Below are experts of layer 10 (counted from 0) of a mixture-of-experts language model. Rows are named router (the router's row for the expert), down (a neuron's output weights, with its number) and show model dimensions 128-255. Each number is 128 + 24 x the weight over its row's rms, rounded and kept within 0 to 255. Numbers have three digits each.
After each expert's rows: a language model's description of what the expert responds to. This comes from a sample of Wikipedia text that the model never trained on.

# expert 6
router:126125109144117089143113134127105096095145130170126152083107114145147144112096121126092091110117072133115143127079153108111125118133107129116114150109098150136164135119145116166162097105138151170119152137097070178078108147078151105126156106104122184133143099197155123103107131092162129098098135106130099132127123098167137124105156123130172121072117141117166156133097166107162147088165
down0:177158140118088097123154106145092105130094136122116122127073153115152120110096182127115135106123079093123091147128109124109121095131102116133096141137134092130110172138100134172148123133096118113142131113134097108125107140182123140133101143128142125089151073139127153110131158122147139066128153177138129096164098139109143081151155119134115120160115143168154118086101153115099136100151
down1:114141130145168140145148121123118154120098154094105119134121140143065103129139129123116153134136118131138119082134114156138127153104111147134129149120113104179104106113112154115102128088129155146100136149152127105189068137125137169114121123094135131145059133136147136166092081112093113112154125120122146133119124149128179127116122117142108136105138100155096142105126095132163126120188
down2:116127104139125121123101123156144099149125129121163086090112152125081118174082136141137103135156115165120177135125123107144139121130120159107083127087090109145120134082107147143146114102132133144169117147163100138094147130113127137143157111054094161190169128123153123148145129174112121120109141109151141143152143137107099136123121125135080124132160150094157157107140107146160121126115
down3:134109114120128128133122158142106148112166120114144120123179108090127117160067086141140095130142126155083133078080110171117124141130170082153116139111121127098153141157111144138104169134111138144126103160137127129152114131140143169152126091101110153092129112127142091108122138154144172120099104143142107104100100147103138119119122165143137176105176108184130094157120120153141178100146
down4:085115127140133112130135136145138147122141152109139130131114099133098151128120136133102147154129157142146153060142122122146089108106137123147170141162108114136151107099186082137130137141106155177137114119093124129108156166120120108162164112102110097137082094111142153102110128115116086119122118126111136093102105174153111164125119148143090148099101110132110155135157091085104084120115
down5:134075157139119138090105103141163154117166071121123116153104097153163130088138100119124150143122143177100125138146119138150138145180115126155182073181065122121140120134115117122156143103158080120141151117111111141112077130131125103145173104103127147163145136138153126178098122134123135153142103149121133187103155109112120166094117137078100121139090119118106109112141120090143146103116
What it handles: First words or pieces of names of people, places and institutions, such as National, John, University, Mary·land, plus infobox colons.

# expert 7
router:154133121128132175142138157143110146149138140156182083181165170105132109102139157125130110183113145148107109138124130132114119126073124170082098123150124092112123083114098128131129134127151122153171095154078132115106169093132122143076111158126119074123115160134138073146121140127133127127117161124169085156100107098133135163145136131136114126154148153096150147124082151117152136131129
down0:111098156145109161126128126131106096153153122110113105139119147127089104141093144147133147138098105132112168133123171144098129162152095135139111152171081084142121137091126139117088161122109145202124134116154150166131147119055115104144127153158167124120139117093109147088099128125127123114110137142163081163085150118120152120145153143105146167120140139143125085125110120122119138147106
down1:142139126119121161134157095156114153083154118069100097136147121145115127112159141100121108161117117108142150159121129146116181153127113116133109101113116123157140156120113122147146086127131175122129150087162108160123142124125105147143086100132120166165134152141150114110150123117100089105138149143122142104132185112109108133138139139136122095113144125106099133147131155078144126146164
down2:127104136129119115149151156160110114160148125126136092128128128112109086170132112146147107123108098092077102146142083108121152124148144150131085094177125153135118133111100144121108145186166090095124121123053094130096150113129115128124125113128144105106160129139074150106133112094162160101163114141107144102133108156164091122142106146097131145101142142120159132110122126128121070096102
down3:140130081140129130141121134108133145138160136117102139109090137150110116165127148120142115088127111157117110087107141111140113119111128120172178117113131127117141106087075157105145108029170137179141101106118113123135157085164202138152126120135097097148141152115133146128087126127132107163161150110148156143103131161133162138123111148170164144151121118127084123086124077095099132132132
down4:105158127181093136128133137133108163127087126091149116154104124142176117157116157102113095111182116103114140167139120179107144116085113116112096146143138124110128141112157132128109088167132111130155107093132127153111130116105099115142130135086140176122109163157093058128121108098167172134120169110121111120089127127109149126101108128121132127066142124107156113135111085137134090160132
down5:089071157161102184169118113140148122128124136083160130152125118122112128087083124156158153123163093117149173120156162145165106119119110060135149121173079132144150096111152134113159162144129115155099132166179122149098091096114114144146096132117126108117126106167114106113138122107103126090123147139084077148117096116148120100146154125139114159129113096115109095110142079140130107138119
What it handles: Commas, dates and prepositions linking events to times and places in biographies, such as until, after, born, "Calgary, Alberta,".

# expert 2
router:131140098112123114146143110124174147138137100131114101165108109143108118138181093140133108132126131125126090108159133144159184138140167101117150119124133155129083153159091134097140127129121130145110142144214134107114084114131087149129098161115159179109125107147098106123107107118125093143129137147181123133099163180124114155137145114131128129092114091140125128124131095126148086163073
down0:148136169141140087135131129135136137106114102125179147109141107123135120117143135146107147139138155103138140120119175132131134085129150129094184109130147123097112114140173107097109145157120114149148092148131098153103166112147129131186122097126147125099083145108115139131127105170170137112151117145104104078136114143138123135086122178145117112130093106130145184106161106107118112155108
down1:127127087088164131148182121125138189143143137124064122130149114127107135128121115115111158160122149147100127166127155147142113133077111136176121145119160128130127112122126105104171133134144099100170162115134108158156127193109140120127155113122148121133099155125131111116121149144106140143142132147152130161139120089084126133132095103111113163127129145118128125086107135128091133078140
down2:172085125133148126166123193159106151148131137094108125154119152096137120162130163167172130128100120160079132166087123154128127098130058102120156098124113105119141145110154146104104105122160120168127103160102140138138095101076143132147126157130156133095115133125149140158124121131134124121107189138177141120119165123164141140087053099119091125136111119132153148119117184124147127143121
down3:134131088148079152131152130115137077158151105137138156136098133149136112149162139123123113115113124118115137158152103127146152118123125132169123141126130131137121093112157088133136108089101151122161132121118124152136101112129144184111124097169116125116123116158106142104085129114143134114118104114098106122175095173132136142103105119113168136085155134133103113095112124156144142173124
down4:100150095139103141140124146103080147104125143135129102095146165152116096159148133132164111130110139102144137099110170178154134106186146164140141134108145118143134100136096136142088129142132160129130150114146122139142167139134116121142148143158083110097112115105087072151124106160131171076137114117102126133115090084132154182115088112128156140118151117131135112114114128143174096162148
down5:137151123146106119149169146098119156140134152102090139125115070154161110107125077118160175115139094119107112143165167103139174132122129185136160137146133095127102159146179143080133104147119101162131129113120176162134095116112076122120131116084110133131126111158148145147118120161111115148074113127146088114113120129091149120153124116131120130128146124114155154153113116110129108149159
What it handles: Determiners, numbers and the nouns or adjectives after them in narrative prose, such as its, their, two, "taking 70 hostages".

# expert 5
router:125105132114153104159148094155115076129091123127113151148154095127109163123127157138151126093126148085133142105144131103129133144156090141111140166090135114146136100129148148111137167144121126109102120105110128122190108149159154151141081116141146090157115207110114152125130146134126153104135108162133153119166123144119086154135075113101076121137107119115097147123104132108103166098128
down0:181153146141127147105160129144112130117138131126158154118106124107109115136124118135093112119149105118159078138109098158129199113097143101157114104133119152123132145106122166158139151144128178130110135132120092141119083150096118082118118160130148143105127170115133126081124112116172115129137080126138075102164120122141143191090135069126117134110102115151136110119120136154119117123123
down1:142122170108123121122146110109135128120090134108123125167139130177089103134131164140092133113140131130104091146142152086121138142123136152136163151146159138121121103158112134130155116092120083157133161098132104143140084144123098143149104111091132109134136119140140108102197144132155115137183136115132130123129094146159115076132116118130113081091129146131116135134130110130140126166095
down2:120121114162135175101144126132118102143146127140113112112145144101097138145123113119132124095110139119122077130189133142138082126112134126148137102106116102139133133130092087134123120102118118129108114137073113160129155142103098138147120143152116093151111153152184110143143146090123137149111117139092133157117172130120078103110103133121115115157121157129102146094102159118106148114134
down3:148104124148121129097096127122095127096170131102134129133103131157171135147145157098121136084134151128129112099109146117136077107118114164128147135160133089172116104164162165098127124125164067106123130125097135191139112095089147154101125132095138127100129116142122109116151131119147126130165138155155143137077086129109170107128084088095112168154106128132144110124135133103124108155091
down4:114101177127090120111132119147137164145100137155116099111110132202097118153156161136118137110132131099150120132074120144110143137158147149168126141119152131127108159141097139160146129136130111159121136167166138132113137116115138117149092113140164135089067172138091165115133124152167074124107090117109096092145155122138124132133129103130124142126120119130123096127151091148154143165171
down5:135109150078154102163172132150122073096173173130122108115114144123155107117113115140123096135147146129098110094135077137159149172130139184141149109166143138102127107089137121121141137166116151095124157151085122143124123085148106133138088092140139126132113152142135126117137105088138094163126144107093176098107142144160070144139119131136127144171147081122122111110152147200107095119146
What it handles: Pipe separators, numbers and scores inside Wikipedia tables of sports results, elections and statistics, such as 6–1, 0, (0–0).

# expert 1
router:122138197142127112152111121175158128110081112116134142094139089154129099135098080102170173117128137146087152128102119148132116169149133157131139143150139120148151118147166111142164097118142137090150144109220096149117128138122127079124167133101109123127134143130136162128148135157096137133178108115087159112116134187133137122146106098142148152138108101130139114122140093132159143131168
down0:128065134136123090106127148136091109162110138114145156111129057126132122106103141106150151135171116123109104166157127131123146063126111094145155107109110140145127132141133074123132110096108151129149171129130089163144122091115161139114102146157138077142142107088135154148149124134120150146137145100138137143130113174101130103108148131123138148133122146110104098096138144100138135144160
down1:135122127133126135129132095140157133147083118142135116158105144132150160137122159152140097176124121134141140140146142120143130143121124083157119133129193149112170149155151109155108104121156115137107162134096108164141158132128138195116140174108115186146144133124126126130111148129131091113126067105164127143112135143185125140120127142146092109116195105103124142129112131139114100124162
down2:114157162166113171100146112143133102108150115134131146134107137146110156136110123132076152081118155146116113124169115117131118140137084086094120146116166109095093111154139113131130120128095072131141103092097192131142151141128144130144142141111141137127122085151190120152112147137150121138090112115126124116143109128173083132176159161119114125126110120127120123164137158093118096119128
down3:096113101118086085139096084067141131129154146123129134155119101134160130136116213147132125126168121101108138103148138117125133158175095135103105131088115148095125109123134093116172141092150141086125144133099103136106107132128145119158122094132100125157123158096141120133118133100121145164103093100100117093106151122120135135079107182115112141138167091118118173090162156139151109120100
down4:149100088131127107126136155140121111103129152116133143125177168148116142106076116150137135125122127109104125136133128134096097137143150086189128102133106124140152110082176124132117112122133104131122147144158106151098138103154112109099133176175141077132157127125113159151128122122119156129117086145110145134119144167136176159125134112145133153133167128098142090090129085117133112102144
down5:120130132131114189127129159083078156109080144151141163139108130092152102131120147117117101108105123164094150115137095108163106108136120105127119132111108156138108107091090144185128127131117143125103119140124137114140107096115132154116081130174113101169126132116117103138099104112145104122144112194122120181089123146111102144111108120130150130102070127113123134131148120113113112138112
What it handles: Capital letters and short word pieces inside proper names, acronyms and transliterations, such as Ruby G·loom, NL·R, Sol·Base.

# expert 4
router:147125137107093166113112143091107146127176096062110143114105136149134154171128120130119133107145074129146105128132102131127173105163154114188154083118109113082103137131088138124081125133139181136132138123134151095158156106138138139139108138175128114163105104093147147133148111136152135134123109152090136091145160098139109086105107140118119123128147149121107117152183099142108130139105
down0:148109114137142130118148143138104171141141171135132157158121123125168122142165110140125133104123111092133118119136118118116143109091123141120097120087098151076124108104144185073126094148155176138090136140133135162131099143114123096123114148110119104138124151144161136119108163086167127142090130123173107125168113113138124163114095128155150106076149166114170129120145152113123099140126
down1:131156134120114135106141168076164118111092158141152128107139092149124150098143093116130184131117114142139167117125131100098137110110118154122130108115150136157116133166088144140117165120169119100115099151155128114116154145129164126105124145122089101103111128118122133136120106184092132120092089111063120110102086174129166104157109090177143140115122125106121129149159110133177088153154
down2:105151139119144164109130132153127136136129115112141088163123143120139157092045129115098136124120120083143129155137087139155100092100104164123150084135124117093148159095101124123090157131132136135108191118097152136117135115106116126124107125109117133155094143106119112108094138142142134142125132115000125109123181129147122144160086177079127187129090107155125123116104126152092108124117
down3:142129148166099143121147108110142094167138114114126162128136142133150153092174123103147141137139077101103164118095147151119171105121107129143148112114144155127159138150131087136127137147152131163126153099156100132111101131172151129133164152148115124156097097134123099089115090105123122129141123153138122124162119075108137144094118098102134100159112086077135128149163096121159105108140
down4:133156096116175183190128143140174120140117136131152091093135126116158119157122174172118162115116141145151110133085115094126157157161128164177123116128118111118136118070134135140134102107125087176121152138136113138098136164114099123117139091144132148123114124103143118151102123099114111120148148083113121107148151145113114147171150128086102125117105132104170128155137117163090107158139
down5:105065137122140134096133141134155172131141109168095104096118099128120101076146152101128131137116131134138120157120152148140156112141109137127115113127150077121131113133151125106168124155114139118124141131116136116155111091164128106124146159138110156164142115157085101123134138115159173121108168141129124109124148180097106180169147115121120115129128109079124096112095091160120124104118
What it handles: Modal verbs, prepositions and hedges in explanatory or review prose, such as can, may, than, not, plus prefixes like en·codes, per·ioral.

# expert 0
router:120116122075127140057139154084143108131140165123130132156109137104112131147178152124142149169109150133168134130131141136123079118097119134140118129146130145144094121104131139128158161133107065105132115115095162137127114159143145129159186152136096153082136133112104117125118131132088127130086131132140148119160100134114195105135162173136151110136135141134126105120137168121131131173098
down0:124113155152105145167139132163101165110101099088131145139158124142120102104147114120133172150136154111164158161140110126161134098152137087139149094170101114124124118143131140109105115121161109129139113179134125125110143147132072131111105115130093128172105127063128109110146098149090166093128138126106137143129124145136127138160116101047065101127136123128103148100116163105104142112145
down1:122133141130161104105147122162104093114096141143124125073122148058150110113104141110140139177157127178134087119117092156130100110169167099107121139151119133106126101162149129125086128108105088141158095131095092114124141127109124143129084117122105104116122105099172122122126147138158120152096112133116114144166130093111067172134081177109108150073136155133141091158114100117153090150132
down2:107165108147153144124105128141134114161145124081150096112103108096094150155093100111122115120119125181140081169102143138174116154154189158135114133149139187144145109147132131108124109131160128140117151106094137135126137142156134093131092144127096156143156107177162121143119126138082134182162129150133127170098096124155089155143112100112109143111133135138143161121159151146105142128140
down3:165102090115138106092111156111112139094174113116144156157127141175156111118105133121075133115121122127176130116116138148137155117125084145162125104109118164147121097087124174111142093098145129165150133108137111129158137136132155145131108123125155162124082112143125123101151102146116119127145162113099123142124141090079108147133116116168126179107109139123132117144095120140131127117122
down4:132125090113100116119156132113136089119163141158116120100105126111142173143144207128121153107124149129144141148120119114128162111138089169135109142105136149098146133119092128152176130107153169149119152146110129115129064149163134151090185132089149151080138108151113113137142104155137110095139112123162141157121120097113121175117144147141090117104104158110105117129139159141143123125122
down5:167184138139083173132113118142107119119155136124136108143139090136075153108115073140125099109178107110125089142126140156094146108140122097102119158140126152144096148118112127107154095141078121118144157126118163116153130134140127125104116084109108146154134169176169094081098135169123095118126117099139126173176084143129140176111158127098143094090126130083139114119158096151121095131143
What it handles: Articles, punctuation and dashes in music and film credits, plus raw bytes of Thai, Japanese, Korean text, like "from the album", "–" drums.